Experts of a small language model: vocabulary 8192, a softmax router.
Below are experts of layer 9 (counted from 0) of a mixture-of-experts language model. Rows are named down (a neuron's output weights, with its number) and show model dimensions 0-79. Each number is 128 + 32 x the weight over its row's rms, rounded and kept within 0 to 255. Numbers have three digits each.
Before each expert's rows: "raises" lists some tokens whose logits its average output raises strongly, later layers aside. This comes from a sample of Wikipedia text that the model never trained on.

# expert 6
raises: ".", "um", "ul", "amp", "al"
down0:121120100142115121148119139141108125104135108105098133134156085060122157134087132076082160142132157100202133098070153128141118106147086106087138145124107127138159118117093123176131119146177143157181200092113149175110123105059199151140156113
down1:066120120180124104185076079179141135100072119132125147128065087172127171113093104147120152121131182105114113082068140121153114133143197129060075120118115067073125142170121107110196155177130119112139100163166143171062172179153202124101201121
down2:086136134107143071141158128110122134091170118147120116201116092160142107131080070105207103175108177122084079101128151129099137162144124127189123078077162105121109076101185099122135138153173094161080116153155099130185116161145143073126134078
down3:146138072174133157157143130137151155120149141107102144100159095162109118149127147123052168151168118132087073094139145183077170114156100079152111127154131118073143216144190148179111078132136110128149100161123150107094184189103137142123147093
down4:124149127169137117095129131055174139087091169138176119130112105098174121107115125071115135116181147137109177133104135152133099133210123080174113193122111062135133167110140137154147169102093114093084142122092123081173161146108063112104144151
down5:159094104143135138120143124052120133153138094113122082170149157134135157083166135077138092158101147141104101154154144085171148116161136094099120156119101089123078115174111074132163109124087164108129125129119142174150073078121100151122164186
down6:115128114127158113122082086127166114116173136160177161117123143125106110139123072098105157097127133142118175131142104099108136165122113125210114151121113142135129166105104175072102149149129082136116046116142144138139098082143122160144082138
down7:156119114129130159161132195140125107193148098159102205134139103124139077118104138111189115111127122124149147057165179110136109133149170121119133142179100166122152143112131133139102128148107096176076105085105091135146143113108111070136145130
down8:144123118090110114104109127154140168122149088125136139174186152118169077175135193112069125096158099077175106146139113122141069105164146171099063099143140073151108104137079135147166106101111173193120190122123129054146129175137126105112164097
down9:195159132069141067125145087101179153154089192132109084120180114113088113064075140091144128108074096070142127117138127117135151138176093151162111124128120136103161157116075134085105114128156109132127167128146120165126151099118145125124032099
down10:168096136181172135174125122093189187142135146178096114067141197135085085153090148150130137096163118161068088099068110147138107078090123099107097137147133076138122153120119095179104098136116111091137179102131108115159152108122121143073099166
down11:077146099085136060110148138151104171131102152133035115067110143121116109170126143131144084117151093168066103108172119178092143147153144127139133130082166161110105152139139148175147180115160073118146111042115114100115117077131146123154143138
down12:141171118130151183090153176150143071120109139130102106077145138148106103092125155151079142091133136200095087128097146108142121100153157119145139131102108115123140151121072138165074105176137116118152142144112125061225153099142103148157136035
down13:151113119111109143167114087118072139179123183139058094125074089144193125095121102093112115148163099126096143133116142152117128114136127175110105187124156131152152141095139147120147102143088104107126119151146111137125133112137108147130172107
down14:147155207133159115137101090091139035116106133101134116109130085134168115123146109107116103135153133112127160123112171126172151170149083128074142178127138143188155123097134101117121123127135100167112117140147142149158121167124076121054154140
down15:141121145115118106127161077083119136114107128106103110079131073139142111125123135058070091062170127141168142107154082159068093161130174104189146096154166099113105112116097162079104074054158151113088132166109095123116139196044086134177154188
down16:133101132126146119135201162113162137147157171160100104116151110137162134132117101113169111153122183149134185105082152122168106178144153144170068127124107034112188078140118082128109160151080085103085200150129175114121064129109157098138114178
down17:180146139170130176150172202187113060111145112098064173123072110151132102090080163174086119122108110112156185176140125135142111106179162105149124186097130062167144105096200119145099127158151151131151133167130116172159109112099148055098123143
down18:106142112157111124089108130136111115082236078134118156136127135145122118046162148157105085115102076128125122121135125131167169136107097141140158104115151116088092121113077102072102097154105126130135171133104110092172132124094089131132126084
down19:120135086122098112167127126152168095064106166172083113132085094154114122108102137125086127104196140079100153035192159142161045150147097084147220110146147168115102131085138172139175140120107122113165154102207109097133161120155145114107154117
down20:178176103098123161191133133131113160170145123137098126142084164188161154130066140083120116117144072153055112145099109131136085143130128122125084129107117108162080140126107093177129125115089099163115164116154125104132101093117058146150142132
down21:103038141127130129157143116156154064115107130115125109125100124122129199164141142133186132152096143161107088126086143160132118147113119165130062115143118115156118193070100159146111143147149096107187140109163170117150136164073150140163184150
down22:113153171115140143128115125123120107097157171069117142111151122156054087076148156090149106137135137106136169147112084136147101159141113165199145161132085159152186130121196158162067105155139119147173165014178134102118136116129132115111144090
down23:136160138172175147133181194121170102134099138171107091076152107117164123146124107148162130099111137132153161149136199072059139073122137116137162125118193174153119156123190128187132148130174120014154103166114195107116120130129110117164138085
down24:167136103093122146143126158105199136145115152126094128134113168163104059168130096113106148155183083140093125139153181167132157164102105105101134119101158112168089152155149140202163156157166140165172173123114151097140152145120131094183077129
down25:120142169120116121185120116142136163185136131154099082134163089100148094077111052161139103127093177156101133077120119166098148129098144163101110147142199220136143121138141159094110181094143147105114091159088174105125163105126105202134175148
down26:175129109148110159109099122157141166175161143118202144098107085121091119140129183144142121103190127179150167098128112155123126192095094117133160123145125139145114126092145138122139085138141096049134149122140157195164141152156173123089071086
down27:102094132138141121142171101111143081114107121111134086102115117139095157186162142093150120179096106176125129135131119108099120159122073121162138095118139190153076115112130185140154046203195106125139089158143131160109125111107069078099187166
down28:140148106140116128137156137116127082134138093161145137121129075092122100089104177082175131098125154106158200121097125111068139136113169159169135131179116136140095119158140121135143180118099187111154148220105095158118073173084151167099071141
down29:150076155143178160161105129134140141151121108114092127112124121103109142156191165146118129115086109119088127174092097150186072130143111154126143137136133127104161072154129135144144115141126104149166136103082091129158146120077085184156055119
down30:080161119101147130133139110181127162168102157166129115115101069127139132064139137159178104205109117138121030136115121179096201122175160134189189058127116103101132097157140108101146173122122155131124109106122137158100061101155132084114187131
down31:185142133090117163092127159125096148181156178160118127079085132114129098135129168146175142146084147134173136113100138095132102142114140122161166071171105109122069089176157111163094135102169122116165106120154146150077148099184061175132110117
down32:107093137122144203182131119150134122142133127161074097145137051129111123132198140095126094128128143093153072134116095094160084117098109157147165121152176110139139107149176122092122144093206107138126133172077134104169066145163109128177139091
down33:122120111164177151133165168175129125160115123132065112101150123158100109105103166123131107206145141152137137138170118127163166115147170144100125158109077180149143174167064111106106139195096114119084120143129132120109096182099121136198118095
down34:137121140136124106134137148108132211121139151139125141178167050065125142120129109112092056118132151146103151093115131130075118096141125153125182125164103098068115115104149120182112125123143105147139108153118108105080173155120129144122183155
down35:170162156148132158108142132141083176212140083120139114157081129197122130104090132117064115090026138155148111142149213100137128127124134114147067104137120150095089139168159095082080159192136125128071123070108117101053079110135122129056101152
down36:108147143162130141148094148146170121136162117115168122188134141086108097143213123158126127148189150096126113082174173103122142073148166112102084120130154123110140135193185181159084112158118098068123161112171130115118125101117099101123115145
down37:134121143146102086147118088084077143151144077153170113120146050105142115123179170131147082115156081106120081085109128132136142222140076186135093099121103100117158108114177127139130168136132189128056116118096137163117140087132148153133146097
down38:096137152037152122172098120167163089096179135096141156131103083121139148117119095144174135118152050052124137142073197088118138113117162155131166097141092123075133033109102096146080142055120116154087116107137169162151091125048127098134042136
down39:102121149114120096106136069140172141092122125122130131125194041105147129163222187126158092127109121121125137092106092166106123143117106148112099147118113139082124131169185123140096154072093157123068139156102132104131131068125090061113093154
down40:139160208146128170161068146087173155124152116204138075103108097143131104107109120140127115072156170160176164131120144110106110194167181131119144134174161085088105166112141122158164102126144116064157164188162144114131130127166097163158128176
down41:156103140131077072122143100162159118159101140112133082104113108139136103132111064132186139138093110185139140127137092095092126101079148111111106128073143174091077167093182117147162160120104150145191066071144136131178110140117160175120116137
down42:138145151127155150144149135103146129095143101152071142078117160159151153083133134126188119182149120070157179106124139149099141127118140165164155114211073167171076089122114138103169137117152128157064215143127088126128132119131102074105169203
down43:146197109145106147141186175069152166093100165167124164138095116117153108133115141093159098109153108167139062109120035160118104108083161154122098143143107134107182083154126138067121093152145143204131076082151101125104134179162117116096112143
down44:115122096135094161180123143114203138148099159107083124133173166134181155137104082174129148143129158112132129148101198102065158135164090133068135106139082096144185147175121132131119130172137210143156153130115064079089138098135117156154085190
down45:124162175071230165115055162121100179150151133102126143104161152115066134176153123092160162124123137199174156159109104090144128146146178109148175093140124141126177097151112096146110161121156109101139120100087205128066124111146088079098159110
down46:133118134131041157070080139168179109128071129083112097116107078123144137071121114118070159120126118129129107146111121126177101135130120181103102108124139124060096165152162159131095172130070117072176141107068131133098208136133208095160166152
down47:125115130106183107130157113106143164104131122157162123092126184112121124079142110095115072108148161069112125091131113138153089198129108164127131157167142071179076173171129165079156166090129144130130163027124173137156150147158157094155077113
down48:109084108120203164119101110157177160215205120144113176090084062079108113137089148074139124138102143150114065099152148134130088130134160140071125171111095101162171130147169158151056078127112138120118155104159145086105132186082178135147075162
down49:170120135144134111212109125083113104124153134074141122089096155180109132103159113097077151201102105100108105128122112127133101137083167138130088104125123095206132142155108111124094110181105102123168090110107154142110112148094135174096127102
down50:115137115141167081111207119109084130086155140129104151112095139154127149184147130149107138123129152122160083166127117112094142154159120159097150092091156093158151167061146137124171141114157140119062134154114099129065123175179153077089165073
down51:178119130143180121142100131148096036131120100159152146173178158102119168136110121195154144130114084133152145150209119121140136138158176103136092081188218084071139114142105155095152128108121084167117145144129096146072087150083152095117104156
down52:123144145130125067160100119164144104156133141110150176126143176179118133065080139164107122162087145163126168098089138100092091075209163059160119072146139136173111136123115175066072148140127104126102127121128125099153072058073098123122128176
down53:153067154121138093130103073152111185087151122141114160096112224143100061055169121153102111126080113096101095113062127144181121147144159091103095114156100181137119142132096158123154169125135113121178132125136139162119127208165127160127101178
down54:094088119107133125103177122122135125186181129098071126157098104157116139104100121159122143135182082118132113159108154173127154091084089151104190097150143120112074058134120171148102135120120089151140136171063093111094129154088098171144144113

# expert 19
raises: "-", "|", "|---|", "At"
down0:156109139101139084121184072154134078164059158142181113098143131069135154167134153104140075115142170098174113108140169168086147112091140141206088125145178136150106164156179112101133165077120111075119114122134136173157086132172174175092163118
down1:137102119124169102115071159158112080054139111149113126140089163118130117120128145153168142154071104177103206119088148117135111080112134155157164088157100150141034194121143126065159080145133149111068123165138128085088112115172091133181114138
down2:113103126164163133135106176181098139126108103081104177117067174139060124081086165101107110146096125145149127176120201169120130160126123094125066165108144083095130144090146137176081092143008124098066123124126106139117076077079106173132100082
down3:136098075142135108168115187164214092152129110156120098120132112113122141119162196102140167146081109165105146106111139135096140099133093143162092087167110117133101102137197170119090167141073112112102158096094175139146083116114134155127071088
down4:103122117133112141135096165142075126150135175099135141117135101115147126121168110128055066166145149123132219096180130161133143169113116152112126115176090197136134122138142089155081156119080093129107083110142122109167141079139070154130138135
down5:155170152136116101144119103122089125107156132155170202131154105103162156118107108119152113130091131079140205117096170125112125139105142111186128175154162096100168058158125107127136135194117140128102138137078136151167139105168119196133130111
down6:129102052110127105112128194155146121133078114170108114124099081120091178165131144145096141103119114140094137090111101103097179114096138117210187112153140142181169127125179117108179108076135116111122120141116175131072128068128096089127077153
down7:031121081131180084155136125175112122122134132149075123163145077094069130122091127098149140126167130154123128113084120008137109086118158176139085129054103147152092068138182111095114176089148141138128138111115110091116150129080133084118041153
down8:101121130118183119123080151180096101078141133129171124156127153136135152165110082137151120145140148060100121172098133128124121094127115102089149094094141146149111109099116112050146169145179127157136141089111067142165193136145214145107158160
down9:137150080101112150081172117107181110075092162154112132122153171128129123129149111116146099108131121118120121111154092130128155108121131149147103191142136077183130142142121154154182143126100100140109154129140085081114143114090147157137131140
down10:167139080122192154131130162155105187064162092126160102159147085156185130095105136126085106137167167168097042156125127135147149114144135117126121162119165146074174093108139156162111100143130122139149110134124149155150140101142111196130128109
down11:111128076170163139116147138088144143153136144169135138102079012179104166111087130114131150081087092163105131107132131095127109181080170128100114149124083093137172135107144149126065140175155121165137142109068137136119113121152094108155112057
down12:109153106159120159180152122130114089168156133156095142165168098104120147145113098153121112178191169119134125088152136099068076132156103123092063174106189152072100189143179131081176086161118148150166147142134135107213143125159176127106178163
down13:134178093091114128056137113099143094144123163114087142125084137127109117071096096156119175125113088101071165116089143142090154065106092129148110147141175111185096144128087118154102190112190174104111159128113071166088138121119152134179147173
down14:142155124108095124088112113157091122128166095145113093075128170085121180137168094094208165096136130158085106102118136131179138101129092061147149127126134126059176028089107133174114143145156125131137141099094138076134086085171136086180148173
down15:114108118109096142141153130088149136115160138183146074078146105181125123136189148180123135046175164083163162182167134111135118157134118112125127092120174142147130115139078211169127147132120123128104108104090107197071172127158099167102094152
down16:127116164092078199124147145126044088071136114147146093128105091124140165174123125119114144104123099115097120133121150135069104176055093120155144153081159097127140202145151149162082131155080183154066103124144133165151164115169112174110078148
down17:142154163117164066171135144105111178155137147191103102134138117118118112159101123103149139110104145066119152085128100037129171109124163129099092120105165134070120134131115122059144117116136125145091130108129158125128114133097141086167134093
down18:094083163076098162096118123079151154158083112132171163143122078076149122150140129156118150145119133191162087128077065107157090197097108154083139051097104168094145153100111121115156088124150091145152142114074110136150079144140073143132060129
down19:113125163080129078093120110115140097134136122091110114098116128144108148103112142139088112097095150130103090172170122088117144188160133179122154146105118143146157104125114110077089167133154174115103126080078101132065171099135163127137171119
down20:213134118152095155141123078133139141125145159117113111093109129060170136095149126163106107117192189105140171125106077219110114131063147166112153139116122134128204087131171114160117168168195124138129119140162086186179142126206042176168154156
down21:122135086087120123111184149089122062118109191090083095108114076158170169104080158145117136139081139116102115174146134132165190121095058058179163167086179162152073154119133125194104059127134113101140092124137106200177121151159130100103123121
down22:100130140133135156133067131117131152128135110141120122133161135121140161122081121171127047121066114090164159149123113140133165115128202106157153108160053136159151153088136200091089179117134142121166121165125134170116116171170154099130107106
down23:108097142068144108110201151120154146151125108060098143092174121103128109116135139083152154153154096144095124145131117151141156111109162072147147110126098129168133150142137171163137178144123172167202104110103142094156129143119153109130117077
down24:137119129141166117162117080128166112122103111127130084181105105198163148138142128134168075138155101141138119132077139129115147096119140134147114172132128178134137109145148123109170119129096101084080171126099195165052130119125128137091087177
down25:086085094093128131048097152126163146127093079128087168150106141161107137148163183119124075126149056200079093212128119169085152111128116147130155165119117147144131119124180113155108129097155089151170133089185080130106083114181100134111056097
down26:112102105157116181155126106174137148139151184108069074199155142125139110112065119089105092113104133160046123111105108183166083062142106099142063151076119169082094159142157108166108187156084110114075138162130114088153143132089125116119127141
down27:194098131109136178050097165158136117113174094100164135133100156126104115183105163096073093138184158116184154113161161104160162122129123112130127121116114195152154143147137137142074157103148153115133159115199195142135092109095129109139112171
down28:074134160162146157079097076110170041125161126112149154105137053138145093127144113067167120090081129133160112117108098136144142096114123114137127072187094099092162128090198162114148117131098115170115099090072151173132132085164104095159118114
down29:150168068118091115151114118121133104158120121119123159080163092117069118103095124158085171121073088131128136138110095123128192126100118101115148120145133115151149140152079154177135164097133089122069137141060134134127108074069131192116147095
down30:210151147167109165204163078129173111144150073072148085102122185104115080122143107108158120134110137167111140134129155149153118135158127133195086147142133157145150106139131126073096097111119138126152119134124187162138063142128106145215193087
down31:103067100111094106114189092123032121136105141122080160147074055091201131143148083160165126119141185192123171133104085140139111138159176122136080128110101177168151146168122130184113134084157192127116055141139123093131097188179136152144121133
down32:186131132092126150090106165118134150132111128092139178118169128141182088121082171164111133142160103087064141112198133136158170179161117139128138135133179110108152171224119105132176137102136112157099080120166080167159087088153185144198105167
down33:186111131080118115097134184145173158144145120103090150082100093126151106138073166113133157184128110222132125135123166092122147088123109172102107074123134107161119136175102098084126101143139099128092096128098152126118128165160144138122060177
down34:099144110120087149154151139135113148154157078133164103139130162118145104134100141043120093120098130095124109145138141161110153123171093144142095165188122130124109129167127088144185130100085086108144145156159176137079113140143116117113066132
down35:090093154115136159092139119127091123101043074106133197168136118139082145118115124143098125084150150158191122091157151129093137183134167185104124176127112106170152195110093120132151065107113094133108090120103178159087147148190093120182133134
down36:100192160113058123125111050158055152065080102173125163187150145062096190147094142108094154126145137121143154093114180091165137064117168144108142169105115092103142144104094159117150060173143149185164148171217107114082102104191118107125135117
down37:098145169167035168121132112131123155115145220142134112096108134142089141132111166151090155147091132132134223097146122133112145190133134166189107103139147136117078115161118120115138030090125108074094129094095101073134110101151176150146077130
down38:084065152097173143087166120177098129169158186141152119108133138185154186152102177111129138159129102112114101140145144139158155131141122106151166121086057122114155088168109114117172089122136214108113091130160091127105110073110143155097134087
down39:050140128199135171227138164104080076092109107128094173113201135173143102155126145139131127169106167086103092126085167155149128088131151201113140126145099147162140054153125110181131083118098134212122154105058171138088122111117108169097133165
down40:177154111131182111165133117162132106076137180083118132108127159104139113105144164063100100132129090091144174082147065089140109138164145105124142149146156159089093134114133076177072088116147158105157119171147165103115126121154122088074150136
down41:133109146128089106122054154131050111084108123149115147121115107156119123118140117080170106104141142115101063108120127192106149128138160127153104202191141148126139065130140090133145169118174130113157183082132114135111126175086164128178126111
down42:100132127079164092061134058144141107094074120117133112127174085107138111107119133091120172122139193127108149097167089185105141165130135131126141099169119138104136119129079076103184136085094123095146145146155121154124124154111167202156160152
down43:205119117112145113141085075185139122184126105152119101177109117196097157103155173106119122107115138143115134096144140160182138184156130154109137110103149106091116079138100120132114155132154153053130149155117113079125151083086090108152158166
down44:168093066023152077144109147076129128093136134176120115134074078098106088179122122141181155106129094089116127132130141062117137110138096128121117120134151138125072166144117087132126123098121130103195147139098086081099079150107143083115105136
down45:137090221078163144193139158127107144105179108126121091168114144138121129089133119140143085144127106195132103162112154128157093118096067181108137154087136138139076115053082101161088100116138135095115120093110135132126085093125082145086119109
down46:151116143089090115153098141132152092137146188099138144118105150136113114131154176118095098119091124158133153125062120155106148153158091163134176157127135150160065155203102120129104172065096102140123119124124143134128141107129182092121143117
down47:136170098189055170108133153120126093150144122172121101127087131118155072126141108145127116157093126115095147145083171130140103163135191151159146192125077105142151084182120149117123163112164161082109142151164135190102153125123132109138122110
down48:100117133179228169133074079129178147121123109113149146151141114175149163116071147110109090142057118095136134153105150099185102131133111100030115107160124146155123088084120155133102133148134040128078138105123157130084168060127148130101173091
down49:074120145124090162116142127096152127123104140083181089101145071116107063139218121142135083122104166096117116094134114134094147099076083185124147079111107141155081131174099087087153101181065054117107129121109153104140109077113130129142146129
down50:134160140118179184139106146179121074087115136118185124147115138125201137103142126151171185048084086159153139119160161217117171199218130065139131140089083132146085061130090166109117120100138101145134108093159096174126167101147123081115150076
down51:101133088117138147137130148110122143096086124136202164151138160080055157100129160120174110152112158148186103096147125107123118165163091127104176099101105092135144134124152126174097157119146165083093133143128169141159057140056112156139083103
down52:148140195111141130100178129090115142150118168122132109110073138107127169118156107150145101086144109089116132098093120097109148143152166119141177149164198172133109122133156153136158098143164094126129109206107148139151255030048106135172174063
down53:139127098125149109122140106090114084139129130059094100150157148160078129142130104113128100103099091131140025105160150135150128106161146136157090122131137146173129064125131151186173085169060106145122075155148114109157118184162145147125109087
down54:126098054078147102178068115105070159090093059163182176108069142106185136106118169086120146087194184137162115136136167083080100188189101130116138135119138109139112174134118135145143177135107180146103192152136157099192071128163207129168136114

# expert 11
raises: ",", "-", "9", "0", " |", "."
down0:134106045132148119123071178089190117134070148142086141146140215131184064085131148106089123055128058138110158097177093135115144109119102100175095133095171136138162094111168181169131128161212115125097121108111156115094057133111142086167115136
down1:162125131107166139044103159108154145132168163135089162104132173171172151140127152077152082136144052115090146109140158125067104111153124089114138174146067106148138131107108115142123180076140129130055101106107074147127133114138174140142127119
down2:082101129159112096131189176122107144146142158123143155129177068096079154115180112111151172123143146111079113145113052115093168118156121171157118069041081169114128133097145082101122138097095093152138086166160102106143142108097093108114104085
down3:113114118095126109122147110121097099130148121097119139220138180091098143133106113097096103107149079183155155064108154163119124130132161125104081124101111130145118131191149122142137124123081143143127135183114129120150089122085135167150100117
down4:116056163096135171107125134110155107119109121163076143140163143119085154122145139122171071071089120114168168136082062135091147098166132106128132109199158124094160062149076174098123161127118142113120129190104185139149135090157100149168109112
down5:142141104121161191132128118155096159105083064117130150106090150180110113177168102153077119048129120130123100147135097177168113123115156127140111092038109099145079078144093099156094127142092114106159127168133150113148144140154109146085091154
down6:139178132074150134158142128106113101156165102085113169139143156074113099146177116159133188082082163124147180174159127188090118113117079188143080088086145133132084150155120084101141147127130174088112137155088144090138139149113077000103085141
down7:097170119136169102135155138099138105110118136142086164104092144123097124110084063140092123141130147105140153109117167115187140151138147153203110108135104171165125157161237076108150190123110115194162171172149127122131089186195200105121069154
down8:156184132126163140126105113071139114185096088154150117106109161170080093110164178153111156138177124159118156144122194113070135128105160166124147095114045091190166116151107127155160078140152139171094168150127132108113132186175124113153087106
down9:062156178132145078164192154111084087157078082101170165172125100107151060107208090087112072055120155136131160137174103136109126149137137126217139124081121118083159079122201061191154139149180112132142119134103127115167107116156129073145132180
down10:115184149080168120084189121093099157186174129131094141103083087119098124107143128155185202134108095100118145097095133147158107145105090151091123098159167196090178162189135155156087219118181161152112186089140106120185115092110165136097053123
down11:130135159077150203125151165130165147142091103161179148113078199099162127089119148101086121092149108138143075130137168116079093090072149155149130117113106168088137135124154180140100121123105047201132119152107189145121124159114043133127120131
down12:193123133147143126136065117060134127175074095065108138117070134095119081166104080087083170065091175102121125122078122094144094181148139081196117142177172105152098106170190123174131161132165099120122110132161120114086103127169075137123164105
down13:185129159144169127150162110126153172176068112090097149091177117098074171064124120078152158158126143139117146151153113122108163201137088034121157140143080153197138153097113097120120158104136090241120138165151108129133091102082126109173126179
down14:130109188066112140148127129174189074144173100134136127149084110136149191141143156100134150103181139092111132161147098124142111131102173146041113125130111186179206122103090167101152141104110140070162113147155108068152157114146122125114121136
down15:167071085108168112175112136125067136112094125101116080108165151165102110126110151145128187124114087098144082204167146112047116071146102152138144094162129171124194102039120174137157120090095099118086128192110118169104105141098130106061086129
down16:114086139138121195080107115137146119144145133150133148142099165141205152117102174110108091109178114145116094177153132112155055119119106092108060130131136078136128156160149112122133110145058094169062155125101080118116152179155146127162166116
down17:129151099136129202145139159183049131150122100105143116127098118140145133165105166183086061154113091185109145129157164131153121117093148120096079114111074146145118109095138179171115163143123162147128094204127079133109086111156099170136133076
down18:141165098126039164089140146119176133111128140152125104109119128145179120129153169125121201134111144133145074149148133151124143108131105147100098100110134126180167244092094169085114085124072114151123121086084109106083115103116045102190126156
down19:141125065129166101105176133059174112060175130122149128152089174150130152109169170152109131165186150136114142124113129133135131139166123183097168154130137146043141159150142138078108121154089155160143187075116096147141128201151137137139146114
down20:114070131147176101068109146082146144145135092183156105119153198156093150149082066128181161097119139117069097134091156115105161096147126149089147106141078169151175143049126151182153119136069206103096099112187116105162169147121084156106108121
down21:131122175161142177130117090111128085138131156068110082140135099128100134096186127133143158137130183122114136151117119121067110036116179153157144151109241091104129164160185107116083123115055137077183144094105122117094132134116147165083101118
down22:083130114106165113109143107101179099155117130184168104117156074119147170113155101112086112123045133083157138144109187166125100146100086167108157086142132097146136123173094152150098132121177137192156188129145081115149117168145116126123134165
down23:159063165102117135138107139131079185116167146102110134152100153074148116142052087115107074134113091114107155091114155138063131149119125114161206131130122126183112125123096141124088161195151161146183137093154132113178153117129057135173200164
down24:145144082173131177173144178129147164098104099118145130101089095050148178125120131084174183158051117174129085087129101113085124111125108131094146117100109101158104124165145112154124110091105118118135072159124131113124132161110123098159109127
down25:102145133129150215133111147092154058050148101153123111079116204063173142091131124112121186073095151134120142184107050131168141110117183071174143160156114155100153108095148147124151036112110129133122096099171123096121139107129153150102125132
down26:151119150116130129176084126140163161142113152176064107194112131151106097163151133048175169149141142100131199082123084116106132093181128099085160143139098166103115157111138130108056075134132105138122114071136115123148113203114173106158140079
down27:066152166151139111097146155170179111089131130185150125120146099121129033095079178102091130104203179116161149102120139169130111144130178107098140136181092133111118113143121094115146154095053139104134117121161135106127115129121074173147151192
down28:110140120076131131122135118095121147107097110108111106146117106162109159160140120133141077132159088160093169150152157166123089117130152192211140137099134100100154058107122189108095161128143124151078135121119172116083100125175144142174103136
down29:118100169120108135102085132110116086142169133134159104164062156171133154183089121112145115155183190144190113101144127097113152128086069185103122204120138115122226094104160113121120137164104095139159138117129145148116105084089170081169181102
down30:081087146132097079171231197099111156132149104112170119137106104176134093074151170140148127140133119144144213154124099120089146126130119120155101151181100115156088160103181120099081120125131142140131149162088165149115131154117168148134094163
down31:157149153070132136137119085183135147073090134142157100163096091117068127098145170190104123153184117157154181058113143105123145137066147072083194155136106149109130132135126158188111174166111188131118149018152074116081089155102170134121128151
down32:088149202170124109143096109124083128137099094142162118065100103139117201116155146150143174109197148116145122139101105115155125074111103154138194136137138050157071151113136069145141106122140116158096075087184177152150059104147104121101119202
down33:114090157066144087158103137184122148159138063151104128168155136172149060134192096146178108094135097137130101170166145094183105186119144166153109116097106154171120164097105116102103117141147148135061127152201145109124143119108087110122119115
down34:156135138096133144138132162120141149104140119178120116148109076168122098151110154147065096139178110179158185131116137131152212126156089162176162106092142182136076111116109070130144134104071155136176102127095132146125078110104113129166135115
down35:128145135090143105149123194132144107103103092173133133118188114059091092095180184116137094106059113152161117147143133169172085077131067158134154147160119128133178086116108075159102137204126141084132109082094116093122157154132143179144086132
down36:150149067159088097150157185137136133098125139149138117052083145147106057151140063149110097099171127089135137180119153143183127135187141137135148121148106153155160183130151083140171169139141122188157092138162122057171132153135119119123133111
down37:164110170092111146114143127109150086133135144144124086154138070093172136083148150134072147097119119179110139136151080137052090157131134127184129136145125126105144171154131131142111119153141142054189123134122097149095142100170103165151164176
down38:140133119103086109071084111119146151182088159114103123183152148122097097100123135177109112133161171100093093142138171090163155169178066175165148092176098066176163133087113127126130149218115111154172084149129121071120133110131115136168065129
down39:144174163198113113143108095125140148138139132126144125173154126119147099181121101089090066123153092081118167167150135103139144136128207084065096162120071179111161137130189124113182097121118123085125137106086092102127188193072121114075157095
down40:065108083094138086156109179150119104102170149149110124075087161154117094119181135083165162119186134138165106134140113133161166146178137107162094188113142189151124121155113126109162045151178094092134127135105104107109131101090138090124086175
down41:107161111142120098138105108162144221120121132124147100096166041097120080101171151126164101084086113075109141099217158112113162119134132094124157131121112160134109153154143122125138131092138124123109186157124111076072150153140111127148140158
down42:137136105081166140138092160165125128144160199094129083114141147140073178095156199149086108154105110121142077128135176116110173098110154146145102128091161227167104148134126078170051131114115101152117112145122198120154086081112191141126151127
down43:109112112133097123125129141110175105134173079102107095104143161120144143116113089133088090115067115109140089147166123098147145171134111132066115122154092140120143086126169165137139196121124146114145165139155132208137124127090092136135158218
down44:071080096108167098088153131146143123148081151117163066100054138143128193153123120170128141181167164156131106131138172112088170146153157088128112168159141177178133055169136099112140137132199158159116064096155068098112136170177141065086177134
down45:120064120188149162126161085156115158127130074151154098141097197100156157137097160073099198135099133188172144128161064133171155108122099204182084096142128127146114142092136161144151117161106123142138087128126104123162167152166146135072082114
down46:148121126133122115140094161090111125197159118140152071129126129128179111169116108088168118087067122118083134140090103130142067091089080133063200156159176154119108111175140122125050124099180189143160171096143133081073125175112060137168138170
down47:145131139141106112154101132094120119111152128114123094181154139077086111105101143125158094113119089144160170086155119095111144083112141115154102122085115149116107046059150127081071159143141070114112121170100117084115100145179125188038147121
down48:151170114123116149119149115138130148139162114120109171141074158167102157107078164113060095102093144116095149099139153130077166159127146090135102078196176163072108134114133134133143171168111168099146129092081119114129090159151100090114119141
down49:107113108099166121164170102075112150126124091107155130059125104134108140151139134153149164089163068111096136130107088107136148118160131115113138095090128138204123166117060100150134065154147129148150125097071104125133149080096104090129121137
down50:152107117107073077141158140176156187151168142165132083081130088187088106178090125171142088133102157040151217068153137094173145117103193135111132104160145169142150087115090136109151144116066098137168145077164137148168179141157115171124127114
down51:127082125057150110155171155135113142113172106122096101078136093132072130109151147131146129144145069131126130155103144121128190119163147131114075081114144103094155105127111119062122108124106167165103126082129140095068133095139130157147100113
down52:077113099145098071093182099144131149132110164095182160165127146128132152137119109103092137202135172111139147133161141168111186112111096131132133149135135142101133191179087157116178172135111099093107092151113132120118139180122073109180118111
down53:125118120176150142107134132162094124147127100128179116139079137125154103151152043152105087072144088106127120143166060109105108140090129118157166102106212125154119143160093103157184096133136137105153108122115132041152119119131160152119131125
down54:148142090128151168109095076176128148149101158153102146155123123131172175168144099134100084138156075097098115113122103123125132144150109087159182173132070124091110106081135146080136140127103123162128142151125112150175133103122128151150145102